From a checkpoint of a small mixture-of-experts model trained on Wikipedia: 4 picks a token, a softmax router.
Below are experts of layer 2 (counted from 0) of a mixture-of-experts language model. Rows are named router (the router's row for the expert), gate (a neuron's input weights, with its number), up (a neuron's input weights, with its number), down (a neuron's output weights, with its number) and show model dimensions 128-191. Each number is 128 + 24 x the weight over its row's rms, rounded and kept within 0 to 255.
After each expert's rows: "comes after" lists some tokens at least twice as common just before its tokens as in all text. This comes from a sample of Wikipedia text that the model never trained on. Tokens count by the router's weight.

# expert 5
router [111 182 165 115 144 180 152  88 122 144 113 148 134 122 127 145 135 113 114 115 127 150 113 175 144 133 137 103 171 115 160 170 155  91 128  87 103 137 138 148 125 122 107 164 134 122  99 125 142  81 121 115 139 175  93 160 102 129  91 136 120 136 122 120]
gate2 [113 121  88 113 131 170 144  99 119 199 116 126 141 129 123 132 137 114 136 121 122 168 142 126  97 127  99 176 129 128 120 112 135 126 129 111 107 108 125 133 128  85 169 165 168 123  68 172 133 145  88 138 115 127 141 146 133 159 134 169 138 144 129 138]
up2 [113 157 149 122 118 100 143  95 163  93 121 150 166 130 104 134 119 145 117 159  97  87 146 114 164 132 132 110 121 148 135 158 119  90 131 149 158 134  99 151 149 139 126 139 103 125 137 139 120 130 140 140 141 157 166 174  93 156 133 112 108 170 107 132]
down2 [116 124 148 172 121  91 130 111 102 150 141 139 149 139 134 168 106 139  89 142  94 124 105  89  91 143 125 152 121 161 103 126 118 105 153 116 145 115  73 110 136 109 134 130 100 115 130 126 124 152 127 123 135 138 144 108 134 142 117 133 186 136 148 134]
comes after: "-", "|", " rec", " rem", " o", " Na"

# expert 36
router [129 163 135 133 135 166 101  92 127 135 152 119 103 151 157 158 106 125 140 121 180 143  76 139 130 125 163 121 140 131 145 140 146 114 158 121 136 115 156 164 134 151 102 168 109 143 141 100 133 103 148  96 165 115  69 163 140 155  95 117 103 118 142  97]
gate0 [152 178 125 155  83 142 144  99 118 107 139 128  96 109 145 159 105 115 100 158 147 170 118 132 165 107 175 124 121 139 158 155 140 108 141  93 111  99 107 183 104  93 119 127 176 110 126  94  85  80 116 103 113 101 139 149 113 152  66 156 121 168 143 125]
up0 [148 110 143 161 149 113 105 129 136 148 119 109  68 117 104  90 134  84 133 114 183 117 114 107 157 128 158 167 120 130  98 119 129  99 123 158 136 127 114 111 119 171 144 120 126 111 110 116 129 160 164  95 126 126 134 139 140  95 143  96 103 109 148  80]
down0 [156 123 111 129 123  97 143 106 102  96 123 108 111 123 114 149 102  85 196 129 106 135 151 164 150 112 127 165 144 124 159 149 107 128 161 110 110 112 152 101 133 123 151 109 129  77 130  92 149 121 101 148 146  93 121 104 136 107 150 120 178 124 182 123]
comes after: ".", " of", "|", " in", " to", " from"

# expert 104
router [128 160 135 137 134 166  99  95 129 144 155 128 110 145 160 160 112 131 135 124 181 141  83 136 128 120 166 122 136 129 140 143 142 113 167 124 141 106 152 166 131 146 106 176 104 140 146 102 130 105 143  86 158 118  77 159 143 148 100 108 105 120 147  98]
gate0 [103 154 114 102 143 165 158 147 145 103 121 111 144 103 121 143 137 130 164 169  89 121 124  91 141 147 148 168 156 109 122 144 155 105 155 114 117 134 125 168 133 105 121 147 129 168 142 119  88 112 100 171 127 113  97 132  77 120  92 127 107 158 125  94]
up0 [141 147 160 125  99 166 135 151  81 151 118 118 101 110 116 132 133 122 127  86  72 146  99  98 159 117 132  85 151 155 171 118 138 162 142 101 123 111 126 133  68 127 116  95 117 153 147 130 126 114 116 101 139 168 135 122 195 116 128  79 184 108  98 152]
down0 [131 109 117 138 139 167 128  66 126 125 121 127 149  85 118 119  96 140 127 141 106 127  69 144 131 140 147 136  75 108 195  91 121 204 111 119 140  99 135 135 142 157 133 145 139 173 143 112 130 133 130 127 134 128 114 154 111 142  97 102 159 113 118 146]
comes after: ".", "=", ")", "\"", " for", ";"

# expert 29
router [123 169 129 145 130 162 131  85 135 128 172 121 123 134 153 147 114 121 142 122 142 178 104 126 154 140 207 131 119 122 145 147 152  85 147 136 137 120 149 153 103 123 109 118 118 138 156 110 113 107 112 121 186 140  78 189 129  94  70 124 119 114 117 136]
gate0 [130 125 135 134 140 108 136 139 140 142 163  94  93 148 145  85 112 122 139 149 151 135 143 141 109  99 112 152 111 117 103 175 123 106 124 144 158 156 126 117 136 146 128 116 122 146 147 107  88 127 142 107 155 186 131  95 119 104 122 121 123 133 111 136]
up0 [173 116 124 124 141 127 115 134  75 123  98 155 157  92 113 180 141 157 118  98 159 121 105 150 194 159 141 140 156 112 111  89 128 146 144 102 164 127 166 166 127 101 167 142 107 144 109 126 135 106 135 179 123  81 111 127 112 169 133 121 101 119 141 132]
down0 [134 131 164 134 156 114 126  74 139 143 150 118 152 128 127 109 131 132  99 116 138 149 145 102 148 156 132 124 164 145 128 130  79 133 142 152 172 109 161 147 133 123  87 142 169 105 123 141 106 122 132 123 127 120 149  84 111 174 172 112 139 124  96 130]
comes after: " |", "|", "–", " 6", ";", "^"

# expert 88
router [102 186 138 163  81 163 132 127 126 130 122 102 133 114 125 153 101 110 143 119 129 138 113 135 140 158 178 146 148 148 117 147 168 103 137 112  90 125 129 160  93 114  90 140 138 114 162 136 114  75 137 148 172 171 106 166  80 146  56 107 121 130  97 137]
gate2 [130 133  96 158 104 162 144 107 106 171 131 139 111 119 170 100 112 104 142 116 130  91 177 129 130 127 148  99 130 121  95  73 162 121 113  57 101 132  99  98 107 105  95 128 127 144 124 133  99  98 105 129 132 160 125 115 107 145 108 128 150 115 100 120]
up2 [136 143 130 152 147 146 145 155 168  92  77 110 146  94 105 162 153 137  78 145 127 130  93 118 118  91 110 161 100 146 138 163 108 108 158 140 151 133 106 153 144 141 149  86 131  95 137  98  99  90 124 149 165 133 124 103 165 111 134 136  91 149 121 135]
down2 [126 145 148 130  97 107 143 136 103  77 138 163 136 148  80 155 108 108 110 137 143 122 156 118 121 166 141 150  98 113 134 120 125 103 109 132 148 126 118 104 147  99  98 152 101 154 178 129 141 128 114 118 142 135 108 161 126 140 137 111 175 136 168 164]
comes after: "-", "|", " Z", "_", "^", " member"

# expert 83
router [145 161 121 130 139 160 101  97 135 140 140 124 111 151 145 154 101 118 138 127 188 142  88 137 136 125 168 130 142 126 149 144 136 121 148 121 140  99 154 162 121 147 105 161 120 145 150 108 119 101 140  86 167 119  81 169 132 144  94 135 100 114 156  94]
gate0 [147 141  91 158 125 149 107 165 102 166 117 137 149 133 127 138 133 136 138 131 117 158  93 138 172 136 169 118 113 128 129 111 159 126 134 128 110 163 157 173  60 125  91 104 114 182 165  95  93  88 101 178 108 108 119 151 131 129  82 128 133 135 122 147]
up0 [208 153 129 193 114 146  59 151 113 138 158 105 109 160  85 110 121 126 130 141 100 113 203 167 115  96 125 134 139 123 143 135 118 120 126 156 124 167 143  97 161 134 116 104 114  99 144  90 116 104 101 138 139 108 109 145 138 102 105  93 119 114 171 137]
down0 [118 133 174 100 117 155 131 139 164 151 105 120 152  97 106 123 125 151  72 122 124 113 136 122 116 168 119 118 124 103 123  97  76 149 134 137 115 128 123 141 113 130 114 153 156 140  92 126 191 133 132 121 137 149 133 141 107 136 128 104 122 150 114 147]
comes after: "=", ")", "s", " ·", "e", "%"

# expert 44
router [119 192 127 157 132 154 120 101 128 133 163 126 155 122 141 130  91  95 159 147 137 161 103 134  97 129 161 141 144 153 159 158 128 100 143 116 141 114 140 139  90 119  93 132 102 151 160 112 110  69 107 145 147 158 113 157 128 122  83  87 114 111  99 122]
gate0 [103 135 132 109 101 121  80 159 141 162 130 115 150 148 119 162 124 151 155 134 135 136 173 142 111 117 115 120 141 128 138 153 138 172 159 100 117  98 152 123 116 130 154 111 126 145 130  83 150 154 155 162 121 102  83 104 119 111 121 144 109 142 125 123]
up0 [138 109 116 156 121  99 169  84 120 130 135 108 136 121 157 110 117  97  95 105 146 111  81 114 149 136 122 112 127 160 108 113 122 118 113 159 134 185  94 110 131 121 126 138 135 117 132 133 127 148 116 115 121 118 104 117 137 106 124 125 183 123 167 130]
down0 [167 101 124 194  94 109 152 114 142 126 119 108 130 127 119 151 167  92 112  87 129 150 115 176 142 124 130 125 191 100 100 100 149 129 133 132 142 179 114 143 125 145 102 121 140 117 109 180 143 134 129 169 111 131 145 154  99 107 105 110 158  76 144 143]
comes after: ".", " the", " of", " and", ":", " Al"

# expert 21
router [141 185 119 124 138 156 121 130 127 134 130 136 124 134 144 182  99 109 164 126 142 147 101 126 136 133 152  73 156 111 148 149 151 116 144 121 144 124 139 195 106 127  91 115 129 141 106  95 153  76  90 133 131 112 127 165 114 110  82 139 150 164 144 102]
gate0 [124 117 123 145 175 143  96 145 118 113 111 132 203 148 158 154  83 118 148 146 112 123 111 120 140 143 138 139 110 177 122 145 146  94 109 132  98 123 165 174 139 125  89 118 141 150 157 103 129 111 112 108 108 117 121 124 146 134 110  91  97 183 116 122]
up0 [132 159 106 151  58  89 154 110 150 120 169 129  46 115 119 125 128 136 112 162 135 122 163 125 103 111 122 105 154 135 135 127 109 113 155 106 171 127  76  98 123 121 156 160 149 117 130 186 126 142 132 141  88 163 146 140  99 101 102 140 117  98 141 139]
down0 [120 131 131 122 110 102 133  97 126 118 131 123 112 167 137 109 127 135 117 178 161 118 112 142 138 109 113 105 136 129 170 113 124 128 153 100 133 165 118 131 141 147 151 126 141  93 152 140 140 144 130 154  97 141 129 151 131 101 105 131 128  90 133 168]
comes after: " to", " a", " the", " and", " was", " national"

# expert 69
router [104 191 119 170 134 133 114 108 115  99 137  99 148 137 133 170 104 106 130 131 161 148 122 151 143 114 174 126 131 144 146 210 163 108 128 148 145 101 161 138  83  80  89 113 114 118 127 131 148  77 107 128 165 131  85 208 124  99 102 114 126 137 104 138]
gate2 [134  95 125 115  85 139 153  91 158 161 143 123 139 126 151 135  93  95 145 138 160 136 159 146 154 154 166 155 159  67 142 150  84  95 118  83 112  86  95 140  86 156 147 145 136 118 128 107 126 167 146 121 130 112 114 151 160 143 110 156 183 134 127 124]
up2 [116 117 158 164 123 139  99 152 190  97 111  98 141 119 161 136 128 171 124 156 132 106 148 116 122 159 134 120 147 137 150 145  75  96 145 142 133  85 118 103 147 130 146 124 141 159  88 173 136 123 154 103 102 123 133 117 159  84 151 169 182 179  88 112]
down2 [124 130 131  76 140 123 156  75 106 142 141 109 162 136 148  93 143 134 137 134 147 178 135 138 144 161 146 126  91  76  96 138 117 123 123 117 121 148 132 173 112 126 125 121  98 102 149 117  96 162 155 128 143 150  98 120 121 128  75 127 141 103 135 134]
comes after: "\n", "-", "|", " non", " re", " mid"

# expert 82
router [123 160 120 134 108 174 135 131 160 135 151 121 137  97 100 154  86 109 158 155 171 138 125 109 125 118 171 124 154 138 190 153 126 109 127 111 130 137 148 122  97 134  90 133 115 157 107 135 137  63  90 121 110  93 105 179 126  88  94 164  77 187 122  88]
gate0 [129 130  97 133 140 178  96 152 103 175 159  77 119 109 118 112  98 107 162 137  99 132 147 112  88  89 131  94 147 110 118 111 130 129 116 120 112 139 167 132 125 129 141  90 137  90 139  93 106 132 188 166 146 109 135 119 114 104 133 168  91  93 123 109]
up0 [114 124 156 136 152 102 144 122  76 108 125 164 111 132 109 120 132 122  95 124 158 152 129 127 165 132 121 176 126 149 123 104  84 110 154 141  91 124 109 133  85 128 144 150 154 143 114 147 109 150 130 100  95 110 144 143 136  95 134 152 189 120 197 144]
down0 [125  84 156 163 147 123  99 166 150 111 132  78 158 131 143 158 105 125 124 143 126 123 120 116 111 126 132  92 112 154 172 131 131 133 146 160  67  99 150 129 115 101 146 127 163 108  93 124  80 138  84 133 121 145 127 100 136 107 142  84 156 125 152 167]
comes after: "-", " |", ",", ":", "To", " announced"

# expert 60
router [128 157 133 128 134 165 104  98 137 141 146 128 111 150 152 159 107 130 136 119 179 143  79 131 125 120 167 124 136 121 145 139 145 114 161 119 138 108 162 165 133 153 104 177 107 144 139  99 127 108 138  77 152 116  73 166 136 151  97 113 111 127 140  99]
gate2 [105 160  86 172 121 140 149 127 150 104 138 115 111 107 128 131 119 114 167 147 145 139 132 128 168 135 137 128 106 135 178 159 199 124 153 182 118 137 154 104 175 108 130 140 132 103 126 130 136  91 130 150 142 118  89 154 142 121  91 148 107 173 135 138]
up2 [123 147 112 146 115 103 136 113 120 158 138 122  59 133 127 127 119 124 111 137 144 111 132  98 156 157 130 130 143 141 178 117 177 114 124 147  93 116 112  98 161  96 120 151 120  97 187 134 122 131 124 122 102 101 110 130 134 142 140 145 112 129 135 105]
down2 [179 157 151 120  86 197 114 159 106  99 130 108 124 149 111 123 112 113 148  97 117 166 126 135 118 120 141 120 111 121 145 152 144 124 143 174 161 155 127 122 140 137 125 101 137 150 130 138 146 120  93 137 114 106 150 161 148 122 150 134 125 134  98 147]
comes after: "=", ")", "%", " =", "0", "1"

# expert 54
router [133 162 128 129 138 166 106  99 134 142 150 122 107 145 155 157 113 132 138 121 186 144  79 134 125 126 168 125 133 141 142 148 144 112 153 119 143 108 159 166 129 150 106 179 108 148 144 102 128 105 137  78 160 114  76 163 133 146  96 118 106 121 145 105]
gate2 [122 162 123 111 185 116  84 122 143 124 148  97 135 145 124 121 109 104 162 153 109 128 131 110 165 144 169 135 157 106 129 179 134 157 156 152 120 133 163 146 130 141 101 119 123 152 137 148 107  97 136 120 131 111 116 164 129 124 105  97 146 127  91 118]
up2 [115 136  89  53  70 124 144 111 120 139 135 108 174 124 138 123 103 105 155 150 130 171 113 158 136  73 140 112 125 125 131 116 104 144 122 106 143 115 146 144 155  90 131 102 155 113 149 155 113 122 119 163 104 149 108 100 129  88 127 136 125 135  74 118]
down2 [142 150 104 197 115 137 152 143 170 117 121 119 109 159 191 137 173 155 115 121  96 136 131  94 151 109 126 146 121 171 143 143 100 182 135 125  89 145 144 138 129 144 157 165 142 104 140 117 134 137 124  84 100 118 111 117 141 146 127 178 148 114 108 123]
comes after: ")", "\n\n", "\n", " =", "=", "\""